Experts of a small language model.
Size: 10 layers, width 256, vocabulary 2048, 23M parameters.
Training: a variant of Adam for the experts, 633M tokens, 4774 steps.
Below are experts of layer 2 (counted from 0) of a mixture-of-experts language model. Rows are named router (the router's row for the expert), up (a neuron's input weights, with its number), down (a neuron's output weights, with its number) and show model dimensions 0-255. Each number is 128 + 24 x the weight over its row's rms, rounded and kept within 0 to 255. Numbers have three digits each.
Before each expert's rows: a language model's description of what the expert responds to; "comes before" lists some tokens at least twice as common just after its tokens as in all text. This comes from a sample of Wikipedia text that the model never trained on. Tokens count by the router's weight.

# expert 30
Small numbers, la/les pieces. Small numbers 1–5 in tables, lists and coordinates, street and direction words, and la or les pieces as in Malabar, Blessing.
comes before: " |", ",", ".", ";", ")", "–0"
router:147133110119141135116148106132118181100117105087120128070100101149143132135098133156179136132115109141098108150092158116112162142113129115081137145109123118106143155113126113141135127124135092115169135131130129115115129104138107127117123147118140150173110143146116099141135143100057112103112177129115110103122085115175171127097124103126127154133117161130138134109072116126114147144140138105104132141129153155129096109104136161137153159156130102131130111135146146133150082173175147125076083117071149097140138154123137164141144110110153144122148149129109114171141153109150063126134068124110169117098123167118161129107100162119106097124112083163160105114154112172120168112110092096175090174118143128118123129157143159114105118145150150135120178128123150108140119133135080
up1:117110182123107105137104126148095127112124113130117102068120134163121115135160108108132144091147128077145133113131131115116139137124126095120061129092115118137100137084141136096140139135130112100123101102106133157154121149134141127126116141116162141110101083110084112133084156119125120097082145104159128083105159110210124111118142113089112144150136132104173085144131122165143106102101153084140140146155102107133145077115140140158100147159128117150097125147176167114160085135132137167098140130078167088170139109169150119107103096140145115151095167111079120154155095137139081111094122155147144129149143125159127109087115130128139119154101085143122133117137144118135144150098144111117136149145137140109125141128174081137077129164150130142133110110128133101147124110115115
down1:152108171103112150130126102181168135115143150150149131115146088102104148146161154106108153128086146151105111128166117098142150137098156179134058143161122102128127092161142120130106160134107118123137114124150126155090121100117142108162092168132141138170104082145110108104088107118099108147105101149176146145127093069114151099141165160079112123156114135160089144127140092160144132141134095138126114123095162141103141135130124151114124124130138156152119116147123151104130107121141118125158149121117118129128184112152097132154114096129120101109114120124119114122098133099111099130144111137151073134082124102118090130099143092145061179150142118124101138149154141134136086116111084117161163133123149107120130117123103161102084121130110114129097099080128131116089080124124126
up2:116145126159166117147127123173099081125147107085130122081120188132095107166119138147099116138098142101129153143139089117130102146149111137135091127178145124103116167103101137141125127122092136114191103131090164143108137145140105161104103146132167160114140135166099191159100152110162115112111180088127165122185096111168154146062126117131160108151122139137111142128116094148143084112144146122134110174129133114123143112121114143134108146097110112102123159151168113139136120111089159143132129155124123133143129150138154116094144142191133170164104136117117114093136134184098123122170093114102113196134100133113120134118115145142143138098175106119144091144139118160139120141140123135105149152125109160163127114098140153148114136113135114145119122124153120133148134124166136
down2:121133126127107106075149171100110096127063130106128132095123089128157173142096122114101123138104171139138094081099125169135068094103115119138131150128172112163148147164145128191182122126152109112124092162141096108117158116096146101146147107102132114124105129149154128112126146112125091159124095124166134163126144121164130146144136144165111066118161122151123144123119195161119170119150145126117108145127092064125098107133127108165108092136136127111104151099132120159111121121126138117158172110135138147138103144156159151134113126167142158142152149146107134137102109146138143120124124156096137148118122111146140128135125135089158117125108126156135161148092110153134147185095118110144124136100179089103052144120115132135114114132169148104119127125119154145129110127116146
up3:175165122100081128120121094124134140129105141131150097113120104142102124096108114153141134130122118137127089111110149131114116106168117128119140118111067148180123093117151124141122153131110090137117123047138121122128134149130122161147163141120150107169138132145129132182109116144176125068109104110148105128087160147150155129111066130139116137107134141137108061115179118145118116121102152122116136125138101153139129142134114156141146140149123063134177140142125120128145098130159157129160106136128107108132155127124120095112171072180131167189119148094139123141136148107094107148116153125127115120090138113136123099119133133184144117166155116104071108124117071153070143140133108134119129127079124107100147123114137143122132163156153091091132133143131141144101104145130145
down3:150135164143116127127160159134142117136087147107118161111079128164136157118136136119108198130143110108089121117114119079112131156138133151135095134154165115098107089173104136168130112136108139143107113132159131126133106153155131108130129131180130097122112132155154102130110160154120129129131147151089133109097181112132147111148129165122144158076088106144123098136101124129142189155133178101139096162120122140167187110142121122116128112137161128145149115155132122120082135158153120140145132156157116160156140146174151153139115098150129140091144065119159112098126093150134153127161105118081140135155117114118132137148123110105115104134162162142090110166089152145123108097144153126162108070081115096145082110092120156161107139120115160135132112138147155092103119111121136
up4:168125181115133112146104094108124179134159130168121121125178146176093107093082136119114111112123105118139149120138089137162106116146146125142101148144129144126157186111139164128162123112112142137129157107118107105134126160130148123125125189106087162123126088134090146126100171098109126112113167128130121156182125108170147142137133116154190148171140129138170132133141141150117173173145158134129117126122101131106136087171125141140118151098148124117133129142133153160135144147098121142100125139138132115093127147175169110084075148108106143112161101101103147154116137110119116109114131137164115146177162129137142125139125129162181133129121122132144114125152109129127126137164111086080101142095161106144110116146126157139117160162146107166138138129167145135195111104142088
down4:120159169153085134117158111109114167188105103152119150087098092122167110119084135115148155137138125126127114099121109138080147091124111180172139106132107098101110171145152143107121136149114146119130119170137100091128131135122110117161200147123172137140095116127126109110081109128113134137146136078103152128119162111129144145121108123153095133101117148115113105139168063154124159134157138081133122132102155134090150145128141124137129114124111150157120132106111111166128113137112143072158120127152145130159143144132151109141121133108112127171159154122115082113125138098135118110122092169190135131131102150142114113147129109142120120107101146109114079119079082118140120098135165146158123132094110091130134137126082168114181119145122081140097118133128131102171106110157151
up5:158090125156144126109104096134149098139089112137120153124144123165121130123094129117111159120112158134131123087120137150138124111175100139115128124127084122113143148121114113084128132113051075108186121153091103135139121107135151110122103173179158131132113076105127139101084117187175133097091131109152084139162137120110140147119123101139121127143129123121135109149110125128109108154129134157178107117109140146163124106154128092128112145102122105140157120131177045124162093140119110135145126125157115146119094136075133143137102119178135121142161163134157137100158116109141099157139136096148097141120101115121129157117097158111173118115136138121106155138120150179152079123123115108133130149165200129133096096124146131132130163131148116101159090159118139116146152112143132
down5:102125135154148113116138111143117186143130133085122129172153136114184140120126161147142143118127125122112113102143203108117123093139136102148173076099145093111150129103159088126132153106114136128151113132128119153134168109130128088107155133093147130136138104157123134095152109090170137075092077133108137124111156106143144091109118130146142127126135164117154176111102121159140112145094095132104111106113154116141074148140117148129125136085120139130138095110155121116123173176144099093154144126142117126150109107079141121112152141147133133134125118126155114151086099135130128107140130112143092139168100041100155122144135132136128105112144099138125145122114116132128128135131085121101125154120110132151108076115164143172134095120122130094075195135146130128169132112110069
up6:117133117139140134107139111146111080139087122139116095096120112146085100107078135115121110103113131114143112164110121134135151110150096138131097101133135149145143083126130133088145116162128110113085134140144137174140176134146103146125120133143176152100119088129097138129108094125145152141118124068138112140093125115127120132142149099071147152151131101148148155124176105141143092141107166142108177158120114125157148148122116123147109115145146146123165141136155134116097144088177153148137129147124176114109141124164162091114111112138150143144085127142126113115122099161160164111107123117176137150101164137121163056110106171161106091109110149155090103092116130166140154112140097123149097114188103102134097130124116121141068158167132102140145119132113113102125121090165160
down6:102137106076134095134132127139140158111142102168164144169128113085155146146145102101127189138108172146130121108132143163111119117119119134138145133154117116185129091103059136143138175130112122150148147120097103101117131121108148133155157092116107142119137156132149119125139135139086098118117115122157147095133155128121144118117151147127130123103127119146126112130116100175143164111120094120114122118141131151119127153135104106070111137135153137142080095121142129127148136118138163123138129106122080147155112121073148151106165111141073131122086122139094135129118104129111106117089095162104141116112103121100120104095065122153174081129136182106158099165063106118088138106154149155137126165089120142126135149134133161129122112141133111130110143073181160164087101126128102
up7:152159122122117145116136097129167121124110138107148141180106171128089126098114109143109120113074133129119126116122149144160114117153131153112126076121120135144117106124127126109137147106133158142147086113129072121099109114128129140105136110118102165106149089105124115131134113112117114110165138100106122162186130162119118109143164125115136128150166155100131108172144107153120133133081051136140179114135137161129151095119118097160137159107151087138117147103138113140154157125147150117094146112143137105148082097083124111158086140132108119122170137118110112129156124111155163128119110128122154130111177090099140147115134152135081117121137115150162112130111126180133091107143115110149108118159114158106089100129074137131070125189168119058113095181153130118117138123128144
down7:134153131157120154136119166119141142129093139136116101100139139129161099135105151108108152104099115140143185101160115143112125168105105136128141147164168090139152097192130055131126139135103141115131132143139127137114166145150111147093160132125170188115145128113144141124118127142164156117153145120128112152145122156145118108087154104107120106120099198145173142116090131105162168134134134098105073138126146176121106138128141139141105132129110139101095146183194101138132152113103112108132146125137186079102109152107128155112125135136111157125166105157087149144124134100100122112104148076103116137116136143102164149145127122108143170129108124118081119101127148109123121139123140155166116129174133140131122171184134175118178112134140131117135138162100130144140150115140141
up8:115126139105127096130147158155134173141123107116129124139142102148112135144117186131160119082158140135157087135130110088123088163139131135136109130129111191143133137175129122153157130133093136112071145140143133155107132135161149133125076152156081176145106063135131133198106120168140135102123146068116116102162127122169138149158091117148114127130162138148142161132115129154131120143128131158129141180144123138139129105177134137123128162136153104072109118105165120119110126138108135142060100122103138143154177106110164114099150091141131133154117157128128119146134137144159130117117108153143168124128184094118142135127113163131148099138094175140114106115144117123109137117156062123167089112110188094139153148116138119144145137160146150144124133129122131135129105136133150
down8:137133148115201122114165088122141134116098136160165105115126065097141144123102145088126106100150085147150140172137162161150156139119151157115105114123096134142118100119146143114144156111103143156144107123190160126130097119086093101147155147095142145106137156130140180140125129133139150142143082130107135128113125132096101089131108139143160135161142162137164088137118155159113119129109137147162180152111097095108143162131133116196091153120119128130130094151121137124116152090116141108088104118113084098089086106169127105145078139143121140122139104152093139120138134110136125123129086167159117073129100140106116090154129125151105159126116155168130133112119114140144124152089096131127152143129078107169126112125136166121133142124095133117135114150084109125124080119112125

# expert 7
Plural s, year numbers. Plural or verb-ending s after a word stem (nights, shows, 1950s), and century and year numbers like 17, 19, 1998.
comes before: ",", ".", " |", " of", " and", ":"
router:116097123116116145130131095121124108136122107135128105145176063104132148104124112114056087112114120116118100147119156126106129090107126100107138086124179135162144130140132110145106160124101134147147146060137164125131120163120129140125146131146107139142118068167095142138085135148116126104164140137128129105115163150139108098107102143132185135140162076083152155124150158168083154121112094115106134075146163152099114163150094125145119105132150105102123084118151131144147136124102142123113107117122135118135092126097140125144135117126116180112142109132098125127132155146119095093102082150127109128124143135119162185142103133160108131136105138139080099136142117141172076157140113108182110161093153099090138102162116096121156140140132107100136130120149132133108186123142131
up0:146142107136076102109127149134127116156162136090113125143113086137114105147108089121172132150131090133133134106153127099101126123140117161143154120106166161174039103159118119139120134096143116102137111109075122155149121138152108144125148106136125077141135094069133133149120154141135106170122157120098100134129150134132118115111099104133136108123127137116146102119131066130069115150091148180164140122099111100105083085116069133160154115147140154147143129165138146075112131148127117154127125126128126116148140150103134131109103112144138142172148127140141120197145183145148142102085190130142128155113126077103140126126124130145149128172140104150134131128131134088131073137150139103130124115138154112118091109144175137154137139138118121160146107128127126093116151149153099
down0:067127102167111163150120133130119186166134166139112146116133132102147163152112149129104145167128121113165155125114169088120105139116134093129157161124177123128131093172115098091160102132098115134156151099135104137150112117159079143101156152117087157124124145151147077106147070114135148155114123147101101120111118131121146144128128135117101154059102139154147171114116117145132118130112175128083077128129116151135119141135153104127136112110133080170120083124142150124103134153138122132122140160099139150131175146181111136146143166125107164152120104126108144129112141128099141141074143071123152085102141119126090162138151138123138143090126132127111175159123105133148127127174073157131123155122139096145112136124127155105135100154116116116118103139092132165137120123106094
up1:157143101125141117093090115096114141170119136163175141119077103131099139133148109103108135131138094163166118100127121127112142127126128132105127125141119144124121156099130162097161159149087120155176148105173122124131087149136147128115065163059176131123128171156108125094094156142123134111114167083117111107114091134163146155107152130123150167116122119134128136176117156134145167145142144117178108087139126142135157075105134126170128149113126098120114148147141116127165119093123121160121089147107105133119097098107138138117151129149112123108098155115136120148121162109105118143127110099083130139138137170139112155095118194151150130099138148102137106134135073155142132128145111128093124139119146077126145132092106164088150145133168161152123172088140113148139148104095122
down1:140131126142117147167143152136161141153171136120120133172132149139125159119158106160126120148116126146152137133116186165087126135153108093121134134128134124144130169164098120123155081131117102133136119141076102069150126142138152128105122138127106087143129126117092144141156160140092133155086084107121086153107110136114180113116166120121134156127083146131075149104099132073119143157103077120104105106161116156138086124170138128118106113166150140141123134118121127106160150156180094159092131154169140152137134138076077159090125107117141130165149124155128133142141165172148118110130141132075115089128088142132167144149111172120143117128134112121128140084152129138097170116117149118139120144118095117132099159130144063147135109148142111119110130106111112095140103100109134
up2:121126146152153087146152144146184128105081105165153138110129102157144146136182165121135123129102130124149130082140118119116117130125140105111120092101121139159150143157121123126123110147126140130157077124130148130136128089123124161135149147102128170133099118088148142150145162142136143150125148097213127109132097127090171134155142107135150104102099118140134089144138141093134135132101092117165118130134129103141137102128129102126131125120162087120124093126120119131171107134172136124115165101094116098159109106139144122119135131175125150135096144088141107137155186095094105131119160163115094125117130157190138126075141112165114114097118090110133134074139110176111120100181121115128166150166135101113132101081130096112109147140133124076161102097150127090134142161124100
down2:161132101175133115139160149122134125140084115071133148115120130103166134089067130140142154150145103145155164109133194130157144125097117071129150119145125133124104127131130092141132131155145135118085116139143116072129096128109099134159142113127130129140108118137150123159118146142178102177140122127087174140143100172112094107121105101149149133113097135119116114131122131122115167132149149143127099106136147152134131145163125138095135166160108166080124100142137129098163140156124137145106079184128110142107153159094125179072136149120103132151142133145101124149091129142120129111140105099115162098116115114137140086133162128143121095130119126151127109147105089143139124092137114125123122179142122120141122176148123145111124086097110087055158167149069134113096118136123111
up3:144162082112176128083101110129086134154101079164115142123079129167095131134125121068132144123100131145115152085149153110157147184106147170105170113122130151119131159109134131159152145135152146111144134130134119144111140092131157105140110135136119177141079133136112117115084128160150092126136142109127087073135089155111133127106110093122124161132074098168126130089142108105127171108066145137123136138110140146094120148149073122151113120125157134121122155148141099132149105152164148154120108131157102132126117118130126167125095095146136151165156172118183172184116135122170108133118106140109153121133112097158130110140153151125135110126146143069143146114127149152127153138137129104140092123114138153124143092130133130124086133105155112143164151128104115143163128097156111
down3:149143169102162088099166123097152079114118116169059102103074131149089124139127108125119093150113130114113149135078161136162100112141135113109110138101077155086125136194090124101109130095190115099114124161094119140105119157131123137141121098103120117125118127105114146133169112151112131150163086152121123074127104113109109124120126121160118111174101112092116108130117146167097140130127108127128173108122124104135115147154143160135077108182096139134152158117090158117088144107160118132095146104105157153120108140124131106129152121101153091147155135111119139150131169125111096142149158132124153119155132120136142159137144105120104142140179107132176140126133134100135110152112094134115095094161124125086123149105148117152136130110147154138124125111131159145144121175169159
up4:126149154098141146129072159103130099175138135088132085126131139123128131094117103167147131149152109088131120139111126122117096138118138170140127123121153093151126074127130125117151151137143108108112098093161114119111111137117137175120125175158164085121093101128111104110081131124135138114075136126162109127063098135121105138107112119132140105134188100163133107126133133130135091159109118117122142144134110150084140135116097114151118155135104140135139106155121116118123156117173127170124147125163102120096119070119130130122151106125126173129130107140107130134151102147148112111136176102126127188121133134148135091130122143111129101167104142111131142164131185111087082149128155165094128126126129152186128147091088090095151171124127095121132069086107102173159139116139143
down4:122150114153159148101131134104134100126108170142134100151121122150121144115101123128111130138146147170135109104138134086077153092110087114151120129119108109088148137132160105093128189137149138098145108139127135116148110149111139137157107146123088132124128130090093109127146117105151097128138074125106135113136102141135121117116151135150124105163099141148189120114140099098099156101148141122148150202110118154088082138150102167170123179134146126117176134160134092090150097202116158128137138143171120127120114138125097109134143130111073085132130109094129126183106134165151116091152098090127161120152133142136125140155112098162119106135123124101075132152131143127152160112165140077145142125121084157155110110160161131130125127168099141117117159154120111098130093135118117
up5:108144163123158090187104130087085109159092136173096128119131122091095120118133130165153125107147106122131101090121163133100145126140099105126086088138106140117124111157143139118151174132116102139121128135109149137127084106188142149121116142119147152149163118097120141162157133119140058098126123099141154148192122100127152136122116141129112143113153138169119145136114146164132105120149135121149174110108118146154084119062191133135143151120088116177144127118164101116124127125109139151122128159095147092145154130149128120115131152137128146125126157132106136139128181138128121105141103106151081142135146155114124139103131127122104101130124080163121122120117129121120102084140077130175112125110134080143131115103136163132087100123131133115116108119102168109156106048104129
down5:133136107099123162121148126090126145120125124128105144106123157117123108109154153149178113178163109107124115144128131131154108139118129109138160135138121139115129110159167084118116152142078100150116107140125115162140119140178142158127147145184129195139082121126119147129106083133149099142150122123125149144129133108124079120103174072163144124147097133145148143135111079150139096095176080143123164143111160131134117128117108136126161115132108130166098137113127150122131153072120196159141129096166170127116129100122114110159159133092100155101150090100135139183130139120127172102116129146118090146120162169161178106095108168103116149138151136151134095155142128155131115125123153127095140116148115158139110135148124156088068097140117141125153142161152113112157126104102135
up6:126111124112134137080153100105173108128127117172098130142115124161096176132100120146134104128067149097125142106168097108108130143133119124101142178097102133168143169107101113120148127112105125101117120148134144133138100151129128093135126130135122112122139114165107162132148151139148142119109128119181119099173125139114104115097131100124124125140146118089122136148144126086088117143140131124144202101129096162123101118142125145171116132094107101105159160082151155131179140137135128058112163135128121120127143120119113138152127097117137091178110132128146170114133152133100118152141118143168118191132137186144134112113174138156131153175144097123104173134124106165145132124152137093078103091109192112113149107130137152115148116120127149127100137181106101124126166133158146
down6:169128127089160133151149139097152114115119131100139111122176183117129134121145128120133132122119172097119093125113104173137125139110177095184120089147080102107122099084147133122133135181083138159141129142115097163158131139098152127139120098133137116114150114111107150143116179144119130127147114140155109132127123130079071108156096150120165160102135113157135140184150126082154116113166112099127147117139120159106116118145094138120139110166138131155141151098133095135158116115129108164104156181124082107118141097137103117157178136113133117092188073119156071137138133138106122151134130159099120132141118146123154188149126127132105091094124109122133110138146168128116144128125160136118168148166150162145106092091096128121149116121126151138123103155177138134134112121119121
up7:142112158149136142123134124129175128130131123125121079141149089128160109103060116165121094136141133069124138085151098126135132138141105117136113108073129153152134113118113146137114119135141083113105076175147136170142118106105118086105100155178139131131090131125118120129104104101115129125126167110098133142151137124130111132115160178123147159134169113092132131133113113143141136078125152092091187120102110151089111139108109117148146149110137116139112177130122124145131127066105145118097180153143143106143166151109169140152096102125131122151120150109145135163134156165150092107146099091163144111130152153143128107109119199131146108184146136143135158152130122163129171130123097123123124098122129114107117129125123119100110120147123123182102145098164120148127199139152127
down7:087108092118135125136097096167144150096118104170154133120126127165149150080156143138117107145127110141091082132115112203096153168147119136110128142111109131074113076114122152117122131077109103100131131142124102144107150100109125163080145116149100127154128121117096082112119139096129105173142095140095140143134144093157112169153142114147133114130119152132124122139086130163100161174142187096127161130115167109127141103090137101176134128128092152114082130119105086117123123148105179118091131115144163151114137107108116142115147136126117140131094129150155137093154097169152137152095135145111145162117133133137159162135152108080123145136132120179150098113147133147102120114164157109099105151173145158124152144130123099135121144137121072139140148148139123134135153170137125

# expert 27
Prepositions and comparatives. Prepositions of, on, for, at, over, between, the comparative than after lower or nearer, and prefixes un, main, par.
comes before: " the", " a", " his", "ity", "ten", " their"
router:146111097134147134131102112091129149114086151122168128132179074119125158138096097108107109141120121113117123123105163127094121135103126134137132094122115128142124093112165100114118148137097108101150122071124160140119104152113127182132160063150173101140168144114156114144159145153124121135147134179147130091096154118161100127153136110127108180133184134093142159116098114151119107109114118154175110144139143158119120101138094145159086100132151135127176119148130113146095112061140167163102108152118170117142124121122111139146159101138181111155112152147095102138127102126124084132124134175179163127129136098113120101113119136093112133112136114100109181114169149119111082129100146153130154127127135098164152115108140133163109129138150113103124139142124157097119171119112115
up0:148162105129152124127127166113129139142120167152078119115128115118125103137113129137125099133161112107112143144128164138115076124132122114163128151132138157100104117119119129123150154108126117152151104114085136119118131163134129164100135118119143193150124121102118162147095125102149089087119114137116116147147168109092124150091097165104126145119110172178169141131109145114156140096119133102132178117132109145125137106122136146162130121142089132101125144153186113111176124135098128140151147120127134120134089111138121110129126125132106131136167138025128107121128124111121144151136159109187138099134127139162143118098117118129121053129151166095130112141123136114154137120128111139139069092101160078119073122144155138133110150153145131170182093167098138097155134142172162
down0:110154098144160167139173150122119076118119150148106107162120132136085121139135139141108157131145121146126170133132156121145117097107159136109124162139109103135148127120130102113092066089138154146126078084127116134137114127113116151142138126150127108145127147124143113143176113100134110104149086159154091128092139127130130124158159137127104112096167193131147133127115144107112070105102128155145141089088116115147120136160109144119096101112112127133103116166141109128123147118136119127122160159120151134112133141100141162144136075163103112097086112119120145176084105114146128146109125107164155168157106134127159165133146108059110110138142144085095191118126090125177099145139156148104104153108124173153123183114148135134125103071099106139133122100108126152117159112107127
up1:128163144169120095129120160128146175159143140137177115092145121115135103166113134138123106134107119135127122181140087095114113137149106088129122129094176115098139143092145118083140143144101088140149087117127132127160197164119140141129173127115131149123123163096137101154090169145161149157122159170142158109095116141135090130137088114077129109124137155138159168131136138110111157129105122176150119094155137150091067109182149113121092128124177111149114117142139137118140107106156131119130161114100140095078151145091177119111132123167122150163114152145119104155147112122152097116126145111139124118134152158129140143091105105129107111096133131137155144096156126122101104091141117115125147125090152088102104127067161115126122147132154096136161125088110125135121137142138154
down1:116129140151147129156125112125082138131137134167133137119112119133119106151121140114134160123119151120134147135096115142122095104107120152131137098090109085123115105117126150135104121096170117126122097105149139122131124159127130123146120122123108131129104106096200141093134115161113106146148111112156148125125160151158151112131109128140127131154126132141114126119115097124081128090098139154133089118185140135158177103108125146150096129128112144088116146147158153132089163107139122133143124145122117110126128136184118129173107146163099162098122164096184093140141146178151136174143137169106113111150101108171110164129134129109153140094136077087141156151141128168128150113058160165061168114102110116139087164131115091138102101144128140107125138131096054100165088152141153
up2:134117108146085129123100135143145130128118125136141117147150160120116094141120097121110136102094143132167155096131132183143130148132105143177124128114068063103153143110118167160148168128110130117170163133112104145176071154127169132117108082154134119126111113174127153142127119126111124147115151138090136114143150168172166134121157152097108150129161130173126078141122139141130162167165134104122124151155132170130149127114125151140144112150114131133113149151126095127159095117129188110132141116174129113156100091134129133142088179142141126162091120155093101111149145137093110107107132091109126158180103102159133181143084163118116089142113147130094126135162121104102143096124123090098135161160135143155110128132147126117116147137126164099106121128104115118152184126116114
down2:115136169155128141112134142118135171119132184118135155110166174134106133129122120096081097127098097109076153130147138126154113077124129124129160158091123098147124124107137152160130126109156138141100138151071083116097154104134138124137124084156103142089155137086117100128159078127098098143098122121134117127157118131131115139102144126136142085135130123110137133172093144140085146137113111183061139148146133120132138106104122138129144185108074113178128145137115113122128144088155123122110167156105159122155146133111175144137116159126140100128168123153140142114117111111149134131094161154134131126123133170118127117101116174104118137126136079080137114169129188159130150088147140168128131131074105134143132121139113129149145142097143161125109104164091091136147156129104154
up3:147100136118140118141167114112148110168111086136036082138145147155122125090167128152130107112109134100141132140135176146170108145101129108121149094112141146161087111147198135165148124136139094098090130131147150122072121134129134127129121146110134123154141134102124117111117103120150111116114096128144096115092110069129102142152105119098149124125145122145111177135153141126096109122162136101152152116128114084111137139111173089129100128137110096108143142163122118135143181106125095121134148115117153101136129113133147096105119117109122173154103124125132145155169150087099140175137182146161115121173132078145137143132095134106163114134166086133146112115106140098107138114141101139168113167122171132137115139175089154123137106144124074149157151159120121147135148115125146
down3:114085098096125142166130142119126135176129096156115123111116099147163129155147118116101155154154117114138173106092142151155094150090151124121166132114129127153142115096127100160108131102122098175131116152107131152106157090126101103147192159104148128134131150164098111153126100130110108120086134104110130161151128108124132160133141152091158111120120117123131161113140151126152106169140090090121121117091121108083075155072148166100139095094113105148128127132117143074141127117136110141142132085160119108154157130111125116111145102114142152144112106132153132128129075120164124151140158134129089115125138130128128117103142126126121111159166116119117139131152160134142104104130126180142105124120165133138157120182135145183108080116085106143196173125088085081110131094130123
up4:114133157114081098127139133112153132108121107088087085110125125146134098121129174140107123126112084143149122110129152108104100133153114128111126124122207137125075113124121135149139082141128156111125126125119092136122139135141217123104134172145142120098114140114108125117148127106101128124148116139103124136114107169128170179130118127112157147147155147120144155107159158119154169116129093123128131143104108110158144162120173152157129128160133106064159148111102144163096078061151094142125130146147128154191178121153125095126133148178185121136115103117114102143121146116168115127137118162131130135112147141105153148128121106146092128088102114170121115153125139173151161119192112152121092129098142153123128134136158119133095141102116158127131121148120104158141115138142119
down4:136131195136109122124154142124124117156130110147077143128160180129148102141142141108169123120083150110149151114115145104176142159181124146131147115155097148134133107106136121143151157101108128185109124169106129106123127152159140111112144086115146123122103134089133141097134144152104095114152107097098101094112094163075096133103092088125116125103120105137130161141116137128149118108158094156104139127122133070083144122123128157098161177183112122160121152126133110120140074084155104114120145103146124172141130113094100095090144129150154063143101148121134135115154133132153145095114120119115142121167112135124112132113113176157118144137073130100162115164136114114137131126119097169104090139098130165152113150110159108134155149105143120097126135159131133123148104120150164
up5:137113130160127107092090112132109083149132130156135089121125098121113111143169122131106151085170111115132077079137125094083116152135100141138149096116141106129068144158170143126129143117141102132129147105117155155140140188154146091139166104154115142137119105113131121130127129114146106064130129135120092094120110058133102112110106058088143149127130131108118151106154119119125149192142150138152129126111117105108134127154098097148097113111130152124143117126168136143135096151153106167082136147148134119075161103132146145127113100123160118146156115126106123169134140106153122145121165152115124134135176142155113106142112156124176105110127107118148132104112143085103126101134109097147103123083144111175124125083162087087111134140112179163155111119132109127147150105118106
down5:151133098144181143169150107109155085119165141151135117146163107147127158150137114110107138142152159137124204162096176183116123146127093111134158153139149129093129156077162064129112162164139103093153159107124120128123136124161163142087107157141142090124104114104118120134123136161126101124074136097135101095148132137105155097110159088122106093101132122134124130119121116133148183149113105140139169112156137137155138127107085114127091137143141136121142117157115156148084159113122158101170093168160168134104121150124112166129112141105135158107160151093090149138108115158111136151119140126145150097106154116136124144129117142147086156157117145129176176118113140117132098108120111152107144123129114100151126122148134122099196136135115102111090162117139122106128132145126152
up6:153171112148149160125149122088106064115092113134133067112124153136100110145124135126119143126151129126115132102145124118123076137154130074136111132117121167119101131167121146157145131144105114119093128083157138122130097096104141119157148130153099129117120168170137123121124191207128115153135115141145162094103129116160123106120137072149117076156102141139144111110134142110081137133122141101180157111140129124114111122154120157113105108125132122125162111111140108142144100131151184090118124140103176105151108124106133110114090122154140091140174117112093089120150145112098088140114116105139123113116155099126131114136162095135137145145087112129104135103086119105134090103132095119087129176120147144152156119120154120161137128143137146104123185174173123095158156143143105
down6:086117149153118151131167081131156120109160112125063138122093083098156130119167107122127133066143147121117148161085094151118114116126112169121112144080194107108164137105143116149104137108110095111144123092100084129105135120097094143160104106143159105143120108142166177134141116104150141114124146155153098121114132122084174160139150097125108146106131128132124107149121102105083151096118138120107103127150152121153127104131114107119156180157111123112131111117117084159150152136163089160101156150154106110102137124153089164156141133115118156150117120173133097152161125147115117150116152076141178183133124175134121116123125142113147149111145142107177115111092116135126104111116163139132128123131117145130144149141131124106120107154097147143117072106154110169128105143113141
up7:171146080152135142150100110105128127125120062122094113152163123110105113133098127098154092112110116102119126143162115131108126117145122128144115072089115117140148116139128150109124143135137127117153081080111095157103157134128124157111143130121116119140114152090121103119131099145132123129127132122137111117124092113129122125088143128109123149129162124127105129130162130182106170129146063103124135144101098136115163145149107106175077144139124119097119176125159104139126102158162118123079122107125098122113075033108124106136139129148095151154149124093125160146119144123122126129150136075142119128113147139164117165132205173111132161176144091154081132086130127124124107153170108105160107131091145120115100119127127122118133152132160166134145151147118109099140157110155100
down7:127130107123138128125106080149152122162138157155085130128169126150149103119148080093157178092132119099125118128164133140120160150108147114140134107150119129126146141109112097123127121144122085137132132115132117123126168121129088159157139190136126139142158140127111143127175093127153147120124090178114092143143118115136127088092126165121157127117093100138151105132117131107082174159105135141137142146127154122127159124175103145074110183152163120124129144113115123119128122114135118169108097162139098125128121122106088123123149136126137144102142157149108106167172179160116162140149154148109156157134126123131158169122130204184107134137127102128142102141149118113111120136102157140151175106130093155122113134110156084116114204091152144135132162127123136117080145138075117